{
  "n_layer": 15,
  "d_model": 256,
  "n_experts": 128,
  "experts_per_token": 8,
  "d_expert": 32,
  "d_shared_expert": 64,
  "activation": "geglu",
  "moe_layers": [0, 1, 2, 3, 4, 5, 6, 7, 8, 9, 10, 11, 12, 13, 14],
  "router_score": "softmax",
  "normalize_top_k": true,
  "routed_scale": 2.5,
  "balance_loss": 0.01,
  "balance_bias": false,
  "router_cosine_scale": 20.0,
  "init_std_router": 0.00764,
  "lr_router": 0.000618,
  "n_head": 2,
  "n_kv_head": 2,
  "head_dim": 64,
  "vocab_size": 2048,
  "norm": "rmsnorm",
  "norm_place": "pre",
  "norm_eps": 1e-05,
  "positions": "rope",
  "rope_base": 10000.0,
  "rope_fraction": 1.0,
  "qk_norm": false,
  "attn_scale": 0.125,
  "tie_embeddings": true,
  "parallel_block": false,
  "init": "uniform",
  "init_std_qkv": 0.022,
  "init_std_o": 0.0,
  "init_std_up": 0.022,
  "init_std_down": 0.0,
  "optimizer": "muon",
  "lr": 0.00901,
  "lr_mult_qkv": 0.7,
  "lr_mult_up": 0.649,
  "beta1": 0.9,
  "lr_head": 0.00711,
  "grad_clip": 1.0,
  "warmup_steps": 200,
  "schedule": "wsd",
  "decay_fraction": 1.0,
  "decay_shape": "linear",
  "final_lr_fraction": 0.0,
  "batch_tokens": 65536,
  "seq_len": 1024,
  "doc_mask": true,
  "train_tokens": 544200000,
  "steps": 8304,
  "dataset": "wikipedia_en"
}
Below are experts of layer 4 (counted from 0) of a mixture-of-experts language model. Rows are named router (the router's row for the expert), gate (a neuron's input weights, with its number), up (a neuron's input weights, with its number), down (a neuron's output weights, with its number) and show model dimensions 0-255. Each number is 128 + 24 x the weight over its row's rms, rounded and kept within 0 to 255.
Before each expert's rows: a language model's description of what the expert responds to; "comes before" lists some tokens at least twice as common just after its tokens as in all text. This comes from a sample of Wikipedia text that the model never trained on. Tokens count by the router's weight.

# expert 1
What it handles: Second pieces of words and names after a short start, especially pro, br, ev, as in promises, brought, evident, Chevrolet, vibration.
comes before: "duc", "vi", "te", "per", "mo", "ed"
router [165  83 152  85  82 131 152 102 143 117 120 108 162  84 133 173 128 138 176 114 114 127 123 148 113  94 110 169 156  97 135 119 142 146  95  95 179 139 128  96 193 114 127 116 114 111  95 163 127 135 100  90 100 161 138 101  95 131 126 129 134 124 121 143 135 144 164 135 165 133 136 154 130 144 130 118 148 143 121 109 111 128 121 156 138 128 140 131 125  76 165 118 137 108 105 147 132 108 114  84  80 110 145  66 146 120 146 122 141 134 174 167 159 123 119 118 166 129 136 122 128 117 115 114 127 137 140 109 106  83 145 114 127 115 165 126 127 121 108 151 128 165 116 109 125  98 148 128 143 140 117 172  95 105 132 163 126 115  76  84 105  79 141 149 132  93 116 160  95 124 103 140 101 185 126 131 130 105 148 127 148 120  88 124 138 161 133 103 139 120 163 110  96 119 116 146 147 149 132  87 111 135 130 160 171 131 103 117 100 108 138 133 148  96 178 126 130 127 100 119 104 153 121 157 101  99 130 116 152 119 115 149  61 129 120 111  69 136 112 144 128 163 135 120 111 169 117 106 119 133 140 108 148 159 117 177]
gate1 [156 164 157 128  96 152 113  95 131  63 149  99 133 105 116 132 148 139 119 133 134 134 151 120  97 109  99 149 152 103  99 120 129 144 126  98 145 118  94 195 139 168 148 163 104 143 154 118 197 134 155 103 130 143 126 120  61  89 100 112  83 114 102 165 107 119 136 206 144 155 152  99 125 132 130 127 148 132 101  96 165 128 153 135 168 117 124 108 144  90 134 110 104 133  87 113 111 119 109 138 105 110 135 107 154 148 108 129 167 108 128 134 106 134 125 120 100 104 117 117 185 116 127 110  71 156 117 110 112 129 132 126 147 104 164 108 116 124 129 118 164 151 145 141 138  90 148 154 132 128 135 101 134 128 126 147 151 119 108 128 140  96 152 121 120 137 140 106 146 123 132  92 127 112 144 134 101 143 145 161 115 164 127 112 135 111 142 118 112 112 136 134 163 139 154 160 123 142 126 106 158 185  96 123  64 185 113  75 125 111 101 131 161 134 150 150 142  89  95 133 113 128 116 107 109 140 118 116 100 119  44  90 148 122 151 108 130 158 115 103  94 105 129 138 105 136 140 147 102 126 135 136 128 134 133 129]
up1 [144 124 120 100 131 173 129  81 125 165  94 122  98 123 150  80 134 115  87 128 107  96  91 129 175 131  90 116 114 148 132 114 194 129 169 165 111 155 153 127  95 127 131 137 127 130 136 127 161 115  83 150 130 145 145 143 135 101 112 108 139 102 125 129 129 169 125  83  63 174 119 105 147 124 143 161 143  99 150 161 132  80 141 129 127 137 106  83 141  95 144 169 134 131 116 121 134 102 125 120 115 178 168 125 133 120 121 133 153  96 138 141 153 147 131 139 156 128  86 123  95 168 183 146 137 137 116 134 173 149 110 167 122 135 111  95 145 183 122 115 113 107 139 127 114  99 195 105 132 108 141 108  91 142 133 171 115 160 134 118  90 151 113 128 171 140 114 108  84 142 144 144 120 142 100 122 162 135 124 134 109  89 151 118 166  94 133 116 142 122 142 124  95 159  87 116  94 129 154 127 123 135 128 129 137 117 136  88 142 112 142 110 131  96 148 128 167 149 185 131 130 132 120 125 112  91 127 118 125 166 153 135 141 115 151 156 138 123  82 146 146 139  92 129 107  65 135 108 109 122 142 129 133 105 137 138]
down1 [154 131 135 143 137 105  95 174 168 114  97 124 170 138 163 133 164 146 152 132 175  99 114 107 136 135 185 126 107 141 115 145 169 140 143 175 144 111 163 131 109 131 142 157 138 146 137 131  99 123 176 124 147 121 100 185 117 119 113 109 114 135 123  85 180 145 124 137 127 174 161 136 137 150 133 124 136 129 127 107 186 130 150 112 124 147 151  84 132 170 102 115 126 144 135 119 131 148 128 126 125 142 127 133 143 114 130 138 121 109 138 119 151  88  86 129 149 123 101 182  97 166 117 191 101  55  91 177 128 140  88 121 157 167  85  96 106 157 131 122 116 157 161 109 106 128 165 148 102 111 125 107 126 148 116 102 141 147 154 147 143 123 166 136 181 103 152 129 111  89 139 116 123 136 159 110 160  93 122 152 116 149 105 145 138 124 110  85 116 154 111 172 110 151 141 140 139 104 126 100 100 147 145  96 122 142 160 146 124 112  99 151  75 138 141 179 124 131 121 119 113 134 147 138 142 114 135 106 156  90 155 129 155 150 169 101 117 132 141 136 129 148 117 109 117  81 130 130 126 123  95 166 122 123 116 128]
gate2 [129 123 139 150 145  82 170 104  73 111 160  69 132 161 126 142 119 126 141 134  93 142  94 104 113 113 150 115 117 135 143 138 101 126 132  42 151 145 113 184 143  95 100 168 124 132 122 163 147 147 146 153  57  83 124 137 146 100 146 140 116 114 104 145  93 134 156 135 141 134 179 154 156 146 148 106 130 125 163 113 131  85 132 105 171 148 158 111 109 139 112 125  89 133 152 108  83 154 119  69 148 169 107 103 166 164 136 130 122 155 113 154 197 143 128 127 135 124 129 107 138 105 145 120 124 142 152 110 123 130 132 156 118 121 106 130 116 142 145 113 144 167 135 111 141 166 100 153 145 137 143 110 129 117 116 108 132 120  77 115 134 161 136 162 126 110 130 113 120 125 116 120 126  90 132 115 106 128 150 144 151 130 125 142 118 144 133 154 131  85 123  75 172  88 109 141  88 159 161 136 140  95 155 120 115 115 108 136  84 144 104 108  88 174 136 137 107 113 162 112 105 119 138 145 117 134 158 122 171 127 120 121 116 116 117 155 100 131 139 113 120 158 126 145 118 125 175 134 110 150 123  79 135 129  87 112]
up2 [118 129 115 161 103 166  94 192 158 127 138 134 160 145 119  84 120 124  87 125 165 111 142 141 105 128  90 134 109 110 151 117 150 178 151 190 119 140 141  87 120 153 137 143 119  97 163 105 117 110 119 122 141 150 141 161 136 107  71 116 128 123 126  82 159 134  95 100 114 145 136  90 108 125 115 126 113 115 114 143 120 135  85 121 120 129  87  94 133 120 137 148 125 129 125 157 146 100 136 164 127 106 148 147  98 107  77 153 150 126  92 119  82 119 109 131 110 137 168 119  86 180 141 153 119 115 144 124 102 116 127  97 124 131 138 106 160  97  98 121  94 134 143 109 110  84 135 124 111 122 151 126 115 162 146 140 157 130 180 122 102  77 137 116 130 142  92 127 148 173 112 135 132 133 149 141 144 122 139 125 107 112 136  91  90 105 103 106 115 142 109 159 104 154 144  99 164 127 111 147 119 150 111 157 135 153 152 114 172  97 173 122 165  93 122 113 170 158 117 179 175 136 134 118 147 101 119 115 118 116 115 128 140 146 136  92 150 140 128 141 130 114 152 115 156 141  99 132 141  97 158 143  75 128 193 164]
down2 [161 119 145 162 139 103 158 106 113 136 140 145 114 155 149 101 144 137 176 142 109 130 147 124 126 145  99  99 160  91 135 151 133  89 147  92 130 142 135  70 127 103 139 161 139 120 141 132 152  90 148  92 125 149 135 150 157 140 146 125 106 108 100 139  88  98 114 128 140 130 111  69 108 147  75 105 162 118 118 128 130 123 156 130 134 153 144 134 140 142 107 155 119  73 178 138 105 131 145 131 181 226 130 122 142  89 141  99  89 143 115 152 130 123 143 129 131 121 133 154 138  85 131 130 141 134  74 146 103 118 162 102 146 111 131 112 124 105 169  88 143 108 129 142 171 126 140 126 101 126 121 125 133 132 141 102 196 137 143 175 112 115 132 124 151 121 139 112 156 115  83  86 110 105 158 117 112  97  79 127  94  89 175 129 160 142 144 130 128 145 139 141 130 111 110 159 132 110  99 129 113 145 112 101 118 145 169 105 143 147 129  97 158 117 112 110 114 126 154 161 122  96 105 143  88 155 100 115 135 107 114 168 142 152 114 101 151 143 151 124 145 144 111 134 151 144 134 102 117 112 140 143 186  95 128 163]

# expert 16
What it handles: Pipe characters opening a new table row after a line break in track listings, league tables and results, plus pieces like ly, hy.
comes before: "---|---|---|---|", " ", " 19", " 1", " 5", " 4"
router [119  87 149 107 107 141 162 143 117 115 152 123 158 125 173 115 137 124 158 120 109 153 129 123 109 147 139 116 121  95 115 134 172 154 102 135 132 116  98  72 117 113 149 144 143 104 142 133 122 126 140  80 158 128 116 122 117 128 178 128 102  85 122 101 123 132 133  67 168 130 124 122 146 170 107  95 136 123 114 138 151 134 115 150 120 118 183 162 109 136 155  97 112 115 115 150 178 104 123 130  90 101 139 123 122 153 131 162 136 119 111  94 139 135  97 118 154 113 159 104 124 113 133 138 143 132 123 156  90  67 153 135 146 135 150 127 157 160 110 148 113 171  96 126 114 103 144 139 190 150  84 112 164 118  95 137  94 134 139 148 130 114 134 117 109 160 139 139 121 157 150 106 141 164 153 135 120 155 130 111 116 109  91 134 117 155 100  81  98 158 130 117 131 132  94  90 133 141 152 130 128 109 129 185  77 117 144 160 117 139 115 155  99 181 160 151 127 136 123 197 147 122  90 172  76 134 144 111  83  87 135 150  84 108 118 135 159 146 133 104 145  99 151 107 132 115 134  89 135 150 120 102 128 133 117 103]
gate1 [147 131 123 148 152  90 104 129 145 162 129 154  97 125 127 154 121 104 117 131 137  91 112 140 163 194 160 175 118 104 131 120  89 142 122 126 141 148 150  97 128 137 157 122 121  97 140  79 208 113  94 148 148 117  99 141  92 116 162 155  98 152 147 101 121 134 105 180 136 113 147 106 110 110 109 102 134 123 147 116 100 145 121 107 152 122 134 114 143 109 120 129 108 123 104 133 145 127 152 170 156  98  64 154 104 128 129 173 109 116 137 191 147 108 127 137 154 123 134 121 152 144  82 152 117 118 151 139 147 147  93 160 137 138 122 159  90 108 125 100 171 146 107 153 164  94 106 113 118 115 107 132 150 128 112 161 130 157 112 129 144 169 125 130 115  84 130 116 123 125 139 179 115 117 155 135  83 148 124  90  68 122  87 135 144  99  82 160 121 116 126 157  78 148 142 152 129 131 113 162 135 117 121 124 119  85  90 123 113 138 112  88 114 116 114 103 159 137  98  95 157 113 129 101 136 145 121  97 136 129 188 135 152 103  89 129 139 119 101 114 156 117 127 137 131 131 125 141  92 152 139 142  99 109  88 122]
up1 [106 138 116 165 105  69 107 106 103 141 136 158 140 115 119 152 115 111 174 129 143 109 143 115 224  92 146 159 147 116 168 134  83 115 153 109 142 147 156 116 118  89 135 127  91 124 139 133 162 116 135 156 144 136 116 175  87 108 134 155 172 173 150 113 135 124  99 137 128 125 153 131 118 125 124 102 132 118 115 118 103 108 150 105 142 109 170 153 152 161 124 101 116 145 131 122 132  58 156 115 180 128 102 112 105 151 101 142 139 101 131 162 138 137 130 123 130 124 144 133 133 133 116 116 146 154 176  91 136 133 110 113 109 141 117 124 108 131 116  99 142 128 137 109 172  84 109 119 143 133 127 117 161 165 128 152 148 125 104 130 152 137 136 162  88 114 124  83  95 121 103 149 108 127 138 112 149 129 163 103 119 110 106  69 158  93 130 102  88 135  99 165 105 141 112 101 169 131 148 154 140 143 107 125 120  93 105 164 120 142  95 132  87 119 101 124 161 143  87 110 114 143  95 100 125 126  89 129 147  91 165 170 141 129  78  92 116 156 138 130 139 141 107 126 165 118 119 147 118 153 120 120 148 121  80 113]
down1 [118 106 135 118 138 128 123 150 124  94 153  74 163 139  76  92 114 137 177 125 108 105 182 109 129 103  86 146 128 114 125 138  83 155  77 137 108 122 138 141 113  67 140 137 115 107 131 140 166 109 132 146 116  98 122 162 123 153 105  90 122  82  97 126 132 163 127 128 151 152 137 174 142 144 139 128 100 118 125 138 103 147 122 129  68 128 138  96 137 137  84 134 119 151 107 126 124 126  85 154 110 102 109 148 155 155  79 113 120 137 133 143 130 101 115 127 106 131 133  99 153 113 121 146 115 138 131 111 144 172  96 118 146 117 119 118  95 144 126 120  91  60 147 159 166 154 136 130 136 124 152 133 141 101 132 153 152 109 129 119 123 168 114 102 156 114 140 163  86 142  79 149 125 154 146 134 140 121 103 183 136 104 134 113 164 135 145 164 137 140 165 134 114 164 109 123 119 146 151 129  88 160 119 127 133  96 106 115 125 143 142 148 103 127 100 103 105 137 113 138  96 113 154 123 114  99 140  68 140 113  67  96 135 175 126 132 107 154 126 110 132 118 102 167 150 181 146 137 190 163 118 124 144 132 149 147]
gate2 [165 165 139 176 141 109 117 150 137 119 106 142 124 126 153 168 146 116 174 128 172  86  85  79 128 103 127 164 119 133 108 126 142 157 151  93 151 166 131 136 100 108 123 120 172 135 105 118  88 101 116 123 119 160 151 150 133 112 117 132 129 123 150 153 120 143 115 151 125 171  92 137  91 114 112 113 177 118 135 179 129 100 145 126 163 103 103  94 126 182 122 100 115 154 131  96 114 132 136 111 130 162 118 115 113 177 147 127 161 138 142 130 113 122 124 108 121 121 129 122  91 135 138  99 163 133 184  98  97 131 157 132 122 125  91 150 143 113 115 121 136 164 134 117 174  90 173 126 156 134 134 136 143 178 132 147 102 121 106 150 135 109 138  96 136 125 108 103 128 116 190 142 148 144 139 118 104 152 150 122  97 111 126  94 194 142 130 114  61 150 120 123 149 141 175 139 130 108 169 136 113  91 132 139 110 105  81  98 121 128 179 123  98  96 100  96 154 114 159 115 142 165  96 119 102 177 109 101 137 126 117 152 134 121 134 122 124 146 127 147 146 106 121 120 117 132 120 175 139 155 150 146 161 128  96 130]
up2 [156 151 127 164 135 109 141 131 120 138 116 156 122 112 134 152 144 120 159 139 188 107  87  70 159  89 135 145 127 125 123 124 165 161 171 102 154 176 142 141  94 125 150 156 173 132 123 136 101 111  97 133 131 158 158 127 104  89 143 114 149 108 161 145 124 131 122 139 106 174 101 137  92 126 104 119 161 101 121 188 142 112 135 122 145 131  97  90 144 189 111 133 101 149 127 113 111 125 113 106 125 153 115 111 137 189 151 124 152 137 122 117 103 119 121 122 142 128 141 137 121 121 120 100 160 141 171 101 120 137 168 123 138 123 115 158 160 141 117 132 122 168 139 127 202  87 178 104 157 120 122 136 136 168 124 144  84 141 106 140 145 102 153  96 123 115  98 107 137 112 169 125 111 150 130 141 107 132 130 141 119  99 142  97 187 121 129 125  60 159 113 143 146 139 155 131 147 128 158 154 137  86 125 136 122  84  72 119 103 111 144 136 115 119 103 110 140  99 155 129 142 169 102 132  97 156  93  91 154 132 120 171 108 122 125 135 112 136 126 135 141 109 135 113 124 100 108 179 125 161 144 129 171 134 106 122]
down2 [129 114 130 146 108 170 127 142 133 110 148 111 116 106 172  96 162 134 110 134 117 115 153 121 125 188 115 117 156 158 112 145 133 107 154 128  96 116  85 126 122 143 106  95 152 120 134 205 156 112 122 118 146 161  88 151 112 171 122 128 127 129 122 164 118  93 129 134 141  91 117 106  94 155 147 124 107 117 103 106 163 112 148 104 120 115 142 122 105 122 136 130  99  85 167 131 121  64 115 104  87 147 133 146 110 102 122 120  84 149 121 147 154 128 145 138 104 134  92 126 103 123 158 135 104 150 154 162 107  79 120 106 133 153  97 125 176 153 108 114 152 113 109 147  98 123 122 140 135 108 135  71 131 129 113 119 167 167 151 143  80 135 146 161 150  97  91 109 124 157 150 127 140 123 106 125 140 117 165 126 111 162 151 109  99 119 140 151 161 126 137  83 116 161 124 108 119 159 164 115 109 119 126 123 142 127 131 150 140 138 140  95 114 163 143 131 124 130 148 148 110 146 145 182  76 112 124  98  96 152 131 108 119 156 137 106 135 136  73  89 136 140 116  74 109 112 124  84 118 151  60 133 121  98 111  82]

# expert 42
What it handles: Single-letter word starts p and h (pursued, plain, however), the capital Ho in Host, and os endings like pianos, composite.
comes before: "ri", "ur", "me", "op", "la", "hy"
router [ 89 158 157  84 125 155 119 130 102 112 173 155 125 104 142 126 152 105 138 113 103 166 102 130 113 149 116 140 100 101 141 148 140 130 171 159 147 127 160 155 102 121 149 111 132 133 142 127 160 167 184 100  85  85 152 106 102 136  74 149 171 118 133 102 144 102 126 124 122  98 134 134 135 136 137 174 127 124  94 158 108 136 103 148 111 153 141 138 135 128 166 124 102 133 119 176 122 109  86  87 114 124 143 145 139 127 123  90 127 140  85 120 155 150 122 130 119 162 188 146 148 144 119  96 124  93 117 159  83 140 123 152 147 157 123 129 151 122 124 108  77 148  96 119 107 160 140 139 119 113  79 125 148 126 173 148 114  62 117 132  89  60 141 103 130 158 121 123 145 123 163 130 108 135 148 168 121 124 122 151 121 162 130 151 107 124 104 149 103 126 106 125 165 126 122  84 119  93 103 119 127 135 140 138 108 152 136  89 111  90 113 153 133 133 159 120 123 127 153 119 118 146  98 139 138 128 137 157 105 142  94  96 106 162 143 113  71 132 145 159 111 103 130 112 118 114 130 105 111  85 120  96 109  92 181 149]
gate2 [144 142 135 134 137 106 133 131 172 121 151 116 153  55 129 119 132 151 127 163 138  96 155 127 142 136 142 166 155 179 133 167 129 154 118 129 133 147 128  62 127 151 104 139 129 108  89 130 124 121  97 120 118 150  90 134 143 119  85 182 126 109 157 139 108 122 128 126 147 130 115 138 146 141 138 150 104 169 152 113 155 119  97 134 115 161 101 137 116 117 101 140 115 154  98 148 115 103 139  98 133 100 186 108 121 144 178 111 143  76  90 132  93 124 122 107 143 104 193 128 154 156 150 140 158 145 118 129 115 152 106 114  91 104 131 130 153 129 118 125  93  98 108 137 102  97 113 118 108 131 112  76 126 166 110 170 108  94 103 145 122 129 126 123 126 145 107 157 133 167  82 157 121 113 163 165 118 118 133 130 126 122 156  90 126 139 153  63 192 124 161 104 153 143 133  91 102 139 140  64 143 109  99 130 121  95  93 107 134 134 167 138 121 146 133 131 151 105 129 172 125 142 139 118 124  82 150 127 138 124 100 119 173 152 127 136 101 126 137 134 140 187 154 129 125 128 130 101 120 105 127 117 132 178 143 139]
up2 [157 142 122 154 142 126 139 108 167 101 168 129 138  62 125 124 130 148 102 140 150  93 132 100 115 154 132 152 146 169 136 144 121 131 118 121  84 149  92 106  99 138 133 139 129 132 107 108 136 143 103 124 101 162 107 120 112 164  91 176 117 106 164 142 129 139 141 115 139 134  93  93 155 160 125 140 119 186 118  88 157  88 119 122  96 170 127 123 130  93 106 139 128 150  92 103 137 121 125 102 115 116 194 113 119 153 136 118 143  89  80 143 133 138 144 118 140 122 144 107 180 104 128 147 131 155 151 126 124 176 138 116 109  85 115 122 147 122 142 145 127 120 139 163 110  89 113  99 126 126 129 104 160 155 138 161 116  70 114 137  91 120 114 149 125 171  84 154 134 127  86 159 144 141 140 160 142  95 131 132 114  89 167  93 119 145 150  75 188 149 145  98 155 132 136  98  95 142 141  52 153 110 105 126 136 107 135 105 123 142 143 166 130 150 130 151 153 126 120 163 111 124 108 104 103  86 129 139 154 149 111 104 167 139 133 131 106 154 160 117 132 177 158 131 121 133 144 121 138 146 159 135 148 153 141 125]
down2 [ 83 123 135 136 104 125 172 167  78  98 116 136 158 141 116 109 113 155 120 116 130 101 144 142  83 151 131 132 119  87 159 154 156 130 132 121 116 154 117 136 107 118 125 137 137 168 180  97 145 173 160 106 117 140 135 147 105 142 124 120 149 173 148 142 118 118 142 130 178  79 156 122  88 128 134 129 104 169  98 122 103 101 188 155 107 145 154 106 149 108 200 108  91 129 102 112 175  96  66 142 105 127 117 139 113 171 160 154 128 124 131 145 134 140 120 180 137 133 110 125 127 146 145 114 102 143 128 144 115 127 130 131 114 153 131 130 122  88 124  95 123 147 121  94 117 117 160 125 136 118 127 170 100 139 124 127  97 110 110 150 154 142 150 132 134 151 105 105 157 138 144 114 150 147 103 120 119 115 100  96 126 145 106 111 126 104 121 169 137 127  94 137 131 101  96  92 116 109  93 125 112 200 116 132 126 171 159 115 142  98 105 136 111 103 145 120 151 138 153 195 140 123 147 133 127 138 153 162 115 124 112 106  80 173 135 148 109 126 130 152 100  89  72  85 125 112 129 136  99  97 112 106  99 134 144 117]
gate3 [ 96 167 137 138 115 107 140 179 128  93  92 108 146 173 164 122 113 139 151 137 159  71 133 107 165  91 118 122 115 149 175 119 152 121 131  76 141 121 142 114 121 101 124  79 185 158 125 132  82 126 124 139 130 115 168 108  70  90 115 123 131 123 145 163 162 135 140 152  92 136 150 106 131 132 114 139 131 132  96 144 139 152 175 137 119  85 124 127 147  84 112 128 144 129 113 129 127  63 102 120 135 126 101 133 100 163 131 150 114  66 129  90 124 129 121 138 182 124 115 120 143 145 104 131 146 109 113 131 137 127  83 157 145 119 142 152 141 129 119 152  91 144 147 122 103  90 123 124 125 141 174 167 117 121 118 152 165 103 174 130 141 145 141 136 141 176 141  76 110 129 147 123  95 156 127 122 120 110 156 140 148 128 167 124 139 123 172 101 169 120 141 136 109 117 108 114 136 113 108 111 107 106 103 128  97 115 171 149 120 124 160 124 152 139 145 119 123 134  72 116 108 152 121 114 141 156 112 137 122 191 118 110 124 134 142 101 118 139 124 125  44 149 149 138 126 149 150 119 103 163 104 113 124 155 108 129]
up3 [130 125 136  69 186 158 112  93 143 158 142 166 120 128  78 157 139 137 130 109 103 151 115 144 140 119 105 135 112 135 122 120 131  78 137 138 178 136 154 169 123 177 136 179 142 132 100 122 112 129 115 123 148 159 115 140 144 165 114 115 119 129  98  94  88 136 128 122  90 120 137 151 120 138 152  98 159 117 155  90 136 136  96 139 135 144 137 126 116  98 115  83 113 134 105 137 108 187 156 121 132 152 196  73 131 112 105  94 172 144 162 130  90 147 133 134 136 145 136 166 109 140 159 134 135 100 130  93 116 111 134 106 128 128 122 154 103 126 105 117  89 117 128 133 130 167 107 166 133 137  81 115 113 125 138 150 122 123 151  94 164 149  93  60 118 134 112 155 125 169  93 133 136 104 134 137 165 139 154 179 126 149  54 123 132 141  98 111  68 171 128 130 138 111 107  99 135 134  95 167 126 112 127 149 158 125 114 113 133 113 159 151 123 158 137 124 102 147 134 130 150 138  96 124 136 101  97 110 138 113 131 131 141 125 108 150 100 154 132 119 153 128 138 111 113 105  65 151 124 122 112 129 140 107 169 130]
down3 [ 98 154 111 125 130  98 119 161 167 158 130  79 108 116 117 128 120 103 116 129 130 117 126 132 123  96  91 105 173 104 118 108 107 109  96 112  94 113 191 151 123  96 113 125 126 102 116 118 104 102 136  77 114 119 122 110 166 162 105  88  82  92 141 158 114 156 117 127 139 156 108 126  91 136 124 132 106 123 107 128 120  88 141 163 150 153 127 134 113 132 188 111 123  95 163 145 100 113 156 158 151 201 120 111 151 122 122 145 136 129 146 109 146 152 144 142  86 160 114 154 129 210 167  96 113 110 102 117 121 122 166 134 106 155 110 125 150 131 158 165 179 112 164 145 127 148 137 119 134 112 155 106 125 122 127 155 168 136 101 133 128 159 146 177 140 118 140 118 142 106 135  87 114 129 138 172 156 156 115 114 129 123 122 117 136 117 128  96 152  89 115 111 137 129  96 129 153 107 130 191 164 123 131 105 130 160 156 125 141 119 140 165 141 140 163 153 157 101 125 162 124 151 117 141  90 109 136 120 112 139 142 124 165 101 103 138  85 103 133 145 138 109  99 133 107 102 139 168  74 127 117 119 120  87 146 141]